Experts of a small language model.
Size: 15 layers, width 192, vocabulary 32000.
Below are experts of layer 4 (counted from 0) of a mixture-of-experts language model. Rows are named router (the router's row for the expert), gate (a neuron's input weights, with its number), up (a neuron's input weights, with its number), down (a neuron's output weights, with its number) and show model dimensions 0-191. Each number is 128 + 32 x the weight over its row's rms, rounded and kept within 0 to 255. Numbers have three digits each.
After each expert's rows: a language model's description of what the expert responds to; "comes before" lists some tokens at least twice as common just after its tokens as in all text. This comes from a sample of Wikipedia text that the model never trained on. Tokens count by the router's weight.

# expert 21
router:157139165119176144162059095104083160141104122071092168115113089115045090177123150113102076062118131172153060112119171139075142109152138167107119107116104117067103086156115170072136173122061122083162134147085082135112137081108172126137094162138131127101119135177123110193167175168133150130114088183107128060128131165110114168124114115111162135110167176149140115088096121158135085077107113103170114150149071110144150082116083144123130178110109120120180136143156117066115104173086071105109196181094168093129064117162139148150121107159149109116153124131092160175117153134120091131
gate2:142145164099121107165108107170197139105084105098036118166145100162135085212147118101105120122075156176129168085070098118161105123121124117080183104122115125129188096103100182061142126130088115175152162123086103151139159173075109153104123120074135112143105153099184141143123178105134168081133125094110049121106177098153118078155122141132142092116132050130098104096099171144090134103157124143151106131105098154120095110159103165135101088154129139166140113159130065110097116153108167078146081146110113123153162196096120121067117169130101146157160111088163185193116152153109082126
up2:165151143112134157095136103084088136142146086133115099141141124123110134186116154155130072123087171189127105133122145137114125149148101137137127016150196178143189128148129145076119132095101206175026131102085047091125106119136108131111158081149130110139127130148153121150132144129188156156162111152118106061130148134076098084173159146131141094106128125201103116063096137166112156136146130114134133165068137123085139152114078115121127075133159097217130192175192133153096123097114113118137128103125153098142141114095167167091173138143123188136172121119186116118147122116078086136
down2:130150126134119152156111073131129105141108095109177137088119188109129115148112082111138187148079063186164069145185163163150095151164086102118108155127184089111156168136111144142115158182120101148121093171131098112123114135080092144064212127135140183159124084105132144093133150128147170125151108084189115163154130106114169160116115090145134144164110158121108121091121102130129136110136131115085226187152155183154171103118122063071149087119108113100117078127164188121141183111160106089133098117109097106201154105070063147152083090112085129106127118114067101150169127111181131125
It responds to: Line ends and table rules. Line breaks, sentence-final periods and table divider rows like |---|---|, which close a sentence, line or heading.
comes before: "==", "===", "\n", "The", "---|---|---|---|", "In"

# expert 19
router:128071155189114088077138127096075071094136105120112109092176139071151122138120178090181094093222135113098099150106124106165188176120127149144139226095116158151139110153056092107110122154202117101140097060191066130121144131102123140131111122129120082144155127123124118171136134103182121189104094110102099094107159129165112095110143113157088175152150147087113177158137133135089111173176141125191092149115133111123183114135145096114074132161167150137157089175151144136132155082140139088152149082122085115172151161121125110091098120131111139084133130158081174129151153105209148135
gate5:152056161101173167090083130072140124129097076080121148154123147184111126134104144171132187123094124127151114112215116095099177095137154131156141085140162090139142162098205157076068097140106147134103133125155148149123084097088166115141136136069128147121095151095117108146139073142125136098102121106091168118144087236132136157081133077171125134108102112135151122143129222096127146153130088061133042150150153104115042120100131096143093142129187161111150149176141083131193128138086137181142116126108169120139092117117183112123109134119154133150130145122169127105080117144159082123
up5:181166153093136145179152090026158136093154139141113192151168124157179122122058115153164147139129190107146092161109131182132176096137115127117115155171141079132134079115117093150182171104119155088056131089161154054111161111111108100131137148123102124131173061129096127122133180086128151161123089145093134108142150096109144124153117183134134130095142107113126177131109138105143133129136164141109137158092061137130109122069121093153105155093127132068092116150124145127184133107164063164120095153142132136158160166110105078058114212134131131126149161114127111073032108162192109164
down5:143169115140061156126169116057154135164111153111123073068119168187090058151102131140168133153053119127112168121089078120169095193209087126147139094129123125148148149154140149107131091135081154140127172167101194126112145138178076075169082110110138105100134125147173141144124153122053162169167131132129121160139108142128151130119152106185148167077115117174082144140118149132114202163068178095119083167099070137087087150114115118122135145146157117082090111135166117124119127110071100107090111133079142088137118040131144129114134136173149125165144097138093145148147083150160095188
It responds to: Places, institutions, years. Nouns following the, in or of, such as United States, University, County, Italy, and season years like 2026–27.
comes before: ",", ".", " of", " and", " in", " ("

# expert 18
router:113058154144104089086143106137142089067090150101111136163142122103188125146087131146146165108164139131085079137155109101110198163136096105157103130137179105120117195204146107082013109090186145111120168098159187078117080101113143127126138121098113081164150105096138136104138086148145141124088087099138144102110154128108162090104152104188168099122134111060140118137130194109109182180160109140154093152128196132101132135120127086163094158120189105118130102198159120166128140106150144133095115107126064123135124197087135172108144121056107141151101140167111100094144161145109137086
gate0:149150139159162081140058139123135084176119096167147145118111146099148141062147105158151110161055126088077169119107118129091096102144081091161135073138120150158091144160090062151119110128079129079108118143173169141197131140129099121121130179100080137105137171186080159084126091163101123138109144125157139073145052083141127068153106128115111123150123136108074133138115123089112134120221130081134108083063104126113098097150113130098179117143109112104068173150119077131159101083105134143098217160218110105171121091151128090125168143123154112136093113128158102131086100136090123089
up0:155162110120079144094135200105146134181113158124187134112135120128078092170204121152077142136135117161169102127110163135126154108173109118141128152075131090143108096140137135142206146120142155115121141130101162177069077118134085110129126166109148138086141147154104184133055110124135100202154153177149087162109107153103164165097140127076192129086185127093135087190172088115146141158109104111145161166096178128108079117140102098118088103101051138059130100171073127131137151125150088117160074105083167134077147100109170183110122081127071122119125125159146110132065145070152115100
down0:175154171148088108081176138161076100120140120160070181105122118179127144135116143164057121125135127112105107111144124169176098143116101103203141135160094091154109111079057112144112129073161134054159151138101119147143140171110128094064152141182111148119102138152097172114071157112116135144125151108089164141123093163161153098133123087214107105141160095081139098090131096074121137140133101134139117113201162187105108086124154159106158125181158083214125152163111099076145098141142137134085088129135203134131057141160154100136096094101132133118135136094112091143160143178063078122
It responds to: Infobox numbers and breaks. Digits and line breaks ending infobox fields, such as Motto: … then newline, or numbers like 3-for-19, 40 km.
comes before: "-", " |", "=", ")", ":", " ("

# expert 23
router:149141158124125067109154151114125109146107133088124033110148082099117143128152127081154161095200153090151146126101063100198114089122139127160103180128129159178091096184051082177186078151157124123195140153132165131116134150114150113150169175142096121122111135124177134082111106135123090150081149083124139171098102083108169028132104176116122158132102155085166196160167109143109121115110155151107112187176087109177135151114091116086085108117084153139113102106156117107151135123117178130173094096170104084076136142168128106105179103150104150136163146125095112106156093142096172112
gate1:119140182152137133115157126110157185132184148141195073178131094095101156090190213155188168151164176142143085167163111145121119125146113119149174139159142128096055098121046123054160140177130100091109163167120170168196160116105154105129134146110154170119136127120110119183153057167112106111163132183145135124069136145098110162150121135111106125108103126109104162167108162134076142137155179117077175091112103090094087146196093093132104128196180129127084130102160143136167103124153183102080109142134165096116144126077136144118168181116149144089093112124162129149129125091153126115
up1:104119180192143117161117145147119104132112102180156162112074124091133145168161085145148196130142114074118171134105114158113088072157154105100055127118125192150120149153084160141168140097120114103151081087129095158159094148143042178144170102080110149117125175170097067151132112119183084130155126136122133169127161070132100093120127142140117072117109140118151171102090114134137077128121058096131100146126150179140152125138184072132145084105052180218145139092091080100121115104096138162149116191151110148147103118062144116144124103177141153116058120160103077160103125115122114125
down1:109127071151115106106098127128034058121182113101092127145156147129143098095121066106107120133165108138115125070158099092105175123083097112109160128111118089151115148094151167129091108071137103099118176130151207131104074114098098189173124135099186157135099108157191102087082133186077134167088192128108142179130154165128133063173102085125100158142127151120071105072110098107199109128119093150100165126139103117177140122138122111137104092119122100096099135102183128115151198156113160123138123061145118114104143108214116121139144141154096115155137173080110150075126159128187101117
It responds to: Content verbs and nouns. Main verbs and nouns after articles or pronouns in biographical prose, such as served, performed, released, film, revision, and widow.
comes before: " of", " in", ".", " to", "s", " for"

# expert 12
router:070113177095115139150171090088131171125119114158119131172121168116113148138130140195088150077137143096145080151136149122074155105204138094128104085118106142114084153128144152052132154100136160108158147111234087136116171104124120087104146146120155072167139093125152146146172089174139171083162083116114106099140109121115134158049096135045140142160150102162124098157138144149144102107157116142104084118105117182106146084148126086091103191133159058069103127181090121122151144156096135188100129108115148098129119117099116192128123074126134071117109158147090149145125191052167104143
gate2:140140112115076123131182134181123138145061161176111187138096095143125149148123088145080106123177133123084073110124151097131143125111126134097171194115159185111176179127100167091129177150075149131093138198178069069170095155152106151101111124083140185124132126120151148095112102182157162152193161088135058108143081057175164077076061109104140059133094146137120126116127111146138174175150145126116139140144169162107146118154179067080070096125123125090118139142146132164078119140087145175176148156115170149106118176108132145136084118109133092126133124129152108095088132131152101168
up2:157131147129116124197164095103076134132152126113095131158128154137136136134142084130122114133126133155159088117097091098110188155094082123141069057114107142101132078112177188208112172101080097074124136151109152127119088107084137126132130075177091099110123052112057086161135144146109104065193091105145145104119119162151090214104118119124111138177124185123087159145152154122130118106121117173152153093178127167072138089143159106133106129105129101111103085143147118119051079074188113061118102088069170140098170120121114158129123088162195153173147090117146111137166134152147152118
down2:101132145072148091122147171166169120109126100116176110134184163148200157133075117084161125109188131147072083144117093111193113184120167117129082153127162190142151122098124194149147092148184130101142123130050075090184127127136098161168133197082113113172182147083123142151085150114135173144075143181122095103187166139093146159100158156153185150099092095125109118147152140091128121140108145133097148156097119113077182140144076141132089128108133103117086199102096123084178080082115149142125130135126105134133119153122157173174081115120124119078144145096124161081087140168099098172
It responds to: Census and table terms. Closing parentheses, section == marks and words in census statistics or tables, such as partner, family, Islander, Clade, km.
comes before: " |", "\n", "|", ")", " is", " hold"

# expert 13
router:106151097122093148116160099097176150145090090146154155149143087133194140112104138103110086144121182125086154116147110194140147110183142130094105063129124073118076118102151107127124120173096124138090122156149109174138164124222155085136130125106123072121118143192106197104147132157147121132161111146126144135155140140171074151152121209128154087167049074114121082121113167131165220117170168161126017124177157161130106120120131138137153109166172083126144124103096149119148080149085153151052110144161094078075147127111147171131136115106126136145113100143119115130080128115064141105
gate2:165107093157108183138163101159073118159153152119116126178081130168128144107104135098132138176091139138155145167135091080125130202169129148052120181134126150135136136167128135087205134114140108100118121099081153092122112145097157136166115077122154136108131203108166128133101131157078076148088135119132203139149157186118160092113094105108135160123152145063136133120118075121095120165137142098162100105114119157191124183148130174177154119112072189155125154214135132097154129082079075073151095102050125127127171139130181105118092164131138145114116124101166194080120109058110114152
up2:073182098160150135126159213111040132139147091090128172147136075128097149110137084153180155152083123137104090126133094108128135148133098157109159125155115170200106147090107101151124047149132075094108080105053165177116093134133101140134113128150153113129102117124087132141059192102145080162127146152135179149165170106126137155092130131154095102108138133164115120084191130160094059121095143155077152150136092125125136106138056070140118155113203170127168109075149138089103097127133094160106110083136141109122142154151141151135141091116158109149150143102152174106210176103099187149
down2:082153156170087121135097044134135145163108108204141137105153140144141106121103124017133095102076082122111066111147135166152158143144095147151174112139136108092071144169120088107158106151136121128138173144101165162171162164174128087114088173135154155144092118181148172170087147189127101058106117112103157143086145091106116128111104143158131129179121155043113176187145125108182083087130140065090124111162153119107131119107139133089128107104115169151093121150122085135145128182101135183114123117156137146134081137111099135096173083128164124084091139106064151106134092205156112080
It responds to: Table pipes and numbers. Pipe separators and small numbers in wiki tables of results, statistics and standings, plus heading markers like ===.
comes before: " |", "\n", " ", "|", " 0", " 1"

# expert 14
router:171141143098134157117094095137133127170129179151159132141082167166065147117108154093128148151106147131146156096100143137167058128206170084124128168130102151152132152140141138166251145165101142152088100171159129150145139089116122064128112138141116135103164136141142104149089143149131075138151126150128134080134009168153157137111123142123148139175162125120103158171142103117161111189079128180130101128099150095142090103127064107132146137164110160087158120135105101136149017129148095171128107056212141109104127149092135116125130160133110094153168123056150103131133085168118075148
gate2:162113145202124104116104132103152143096178122143125086158092073115109123126132136099114113065105094143175097134125075087062186120090118114156128114172111136157073110136190149095144071113190069104151075113115170118118081117077168200152143132092103110134119116116067174150170141099077098119080156158104105136157093121120115157167165194109159096152177147091092124111095185145125151188135117139121117125079123127132066151110085117084160126116121193085114141091127136118155147205105158126097130156056070136120091159082137106140108130184143133092109164114123132128103159142172062143
up2:091129189145154104187133086174142189078115180122169178068223086125110128132125113123108170199129156172079082135153162161062089123108080118179148125119106120109127145131120147120103143139143072153116118141168143161138145158166173129085145085156161175153132106062192120180060131105141126159132126131133136131157148116129137134099128165092085170116084070141099134108031104137147079167093120113137160143102177129176125164160118138188099117146132112116177144144144142168094094123078147166112083125141130137100116113116123170108134142102095100143100179162165070112113131177119107191
down2:111143129108090152113122075178132133157108180141066145086129147122121130141133122149189125142082127107101175168148145179200142131075109157124177166073138104098169134174063140098128135086110144061121077100091093082143083133146089100166142101094123129076127117160123079103093120111157138106178057089115169105104133071135126136118136086136071122094098136151156103125187094058134150089124211139131137123161111172141166105140161149126108094117100091202148111130191090105100117116156140095089145101174165186086103087176152116120154145093122131117107100103099093095117068065108161119
It responds to: Line breaks and quotes. Line breaks after headings, names or sentences, and opening quotation marks starting titles, plus known, such, several.
comes before: "-", "\n", "|", "==", "The", "In"

# expert 9
router:125146200093080125150124134128113122099074102125110121100134091147176116072086135097178066134090131150099116078121141103173138122116124101119146104115101061153146071137132127100119106162118116144150099117110143094102138169127137188182129103103147159097112109117093137187110165149103118061093163124168130159171114155161125098190097140182194076130071150109228115100076067157108143126144174142071161125147087164152103131162122169130101042109156104197126112154133127130106171174083081163085123083164087111103134151074154086158167132139122110164162128106188122114150159116145130104
gate0:149121153169145101125145131098137088125149121115193133068132157160127181121145103128165096142143070065116123132091147083165094104209117124097122136157112091146097111198092140087151158130148124066079131144130096145111125182106143156135150074083112107146093129159168153105123140123110110104160084172168134084142195209144143126070161032132141101130132162091151141118050108163150167052115113098142109119200139106110081125154141096120176100081099164124127118158125127144110156111155095100186119173059132120062155064127107120122096115131152052128153142146105144165161109132104119121
up0:158123117111140103169144109097094047073128129138126109115186146147053161141086159133119121116161139144073136152124100139127138196173165132071083110093135144132104115105087180158130140110156086136178183145139152092177101111089094142163126136153164151092121089142145158146090154142141095151075071159083123092136151096163163108146150120100122076174088115132109097186151105114159133127068132130177095161138169158105087118124183136168136092057129129125175111137129134115205110139151098116182102120147168055096215125123163126093109185140124104064148142050143075157156158120139139142
down0:083075149122123036119044137163122132134126191151132151181069149102121091133120153096109141122173104191126118136141121181108094193056129126133093103084144165110073149120178163126127093130098101136123151138100102086113123095132139100163149173189163122103101145133137121148103140124205143177191189045109086115098147066216130136131156168159165120152145117125117148142183128143052129133107127107111088149102137093101178138144146197110150144191120149113155114186145143104136071110165182120140160114098152108169118117134143135136145153119131125131115113083132125121137110116198155093
It responds to: Sports tables and leagues. Tokens in football and sports tables and careers, such as Cup, League, Team, Head coach, runner-up, and player name pieces.
comes before: " |", "s", "a", ";", " League", " Cup"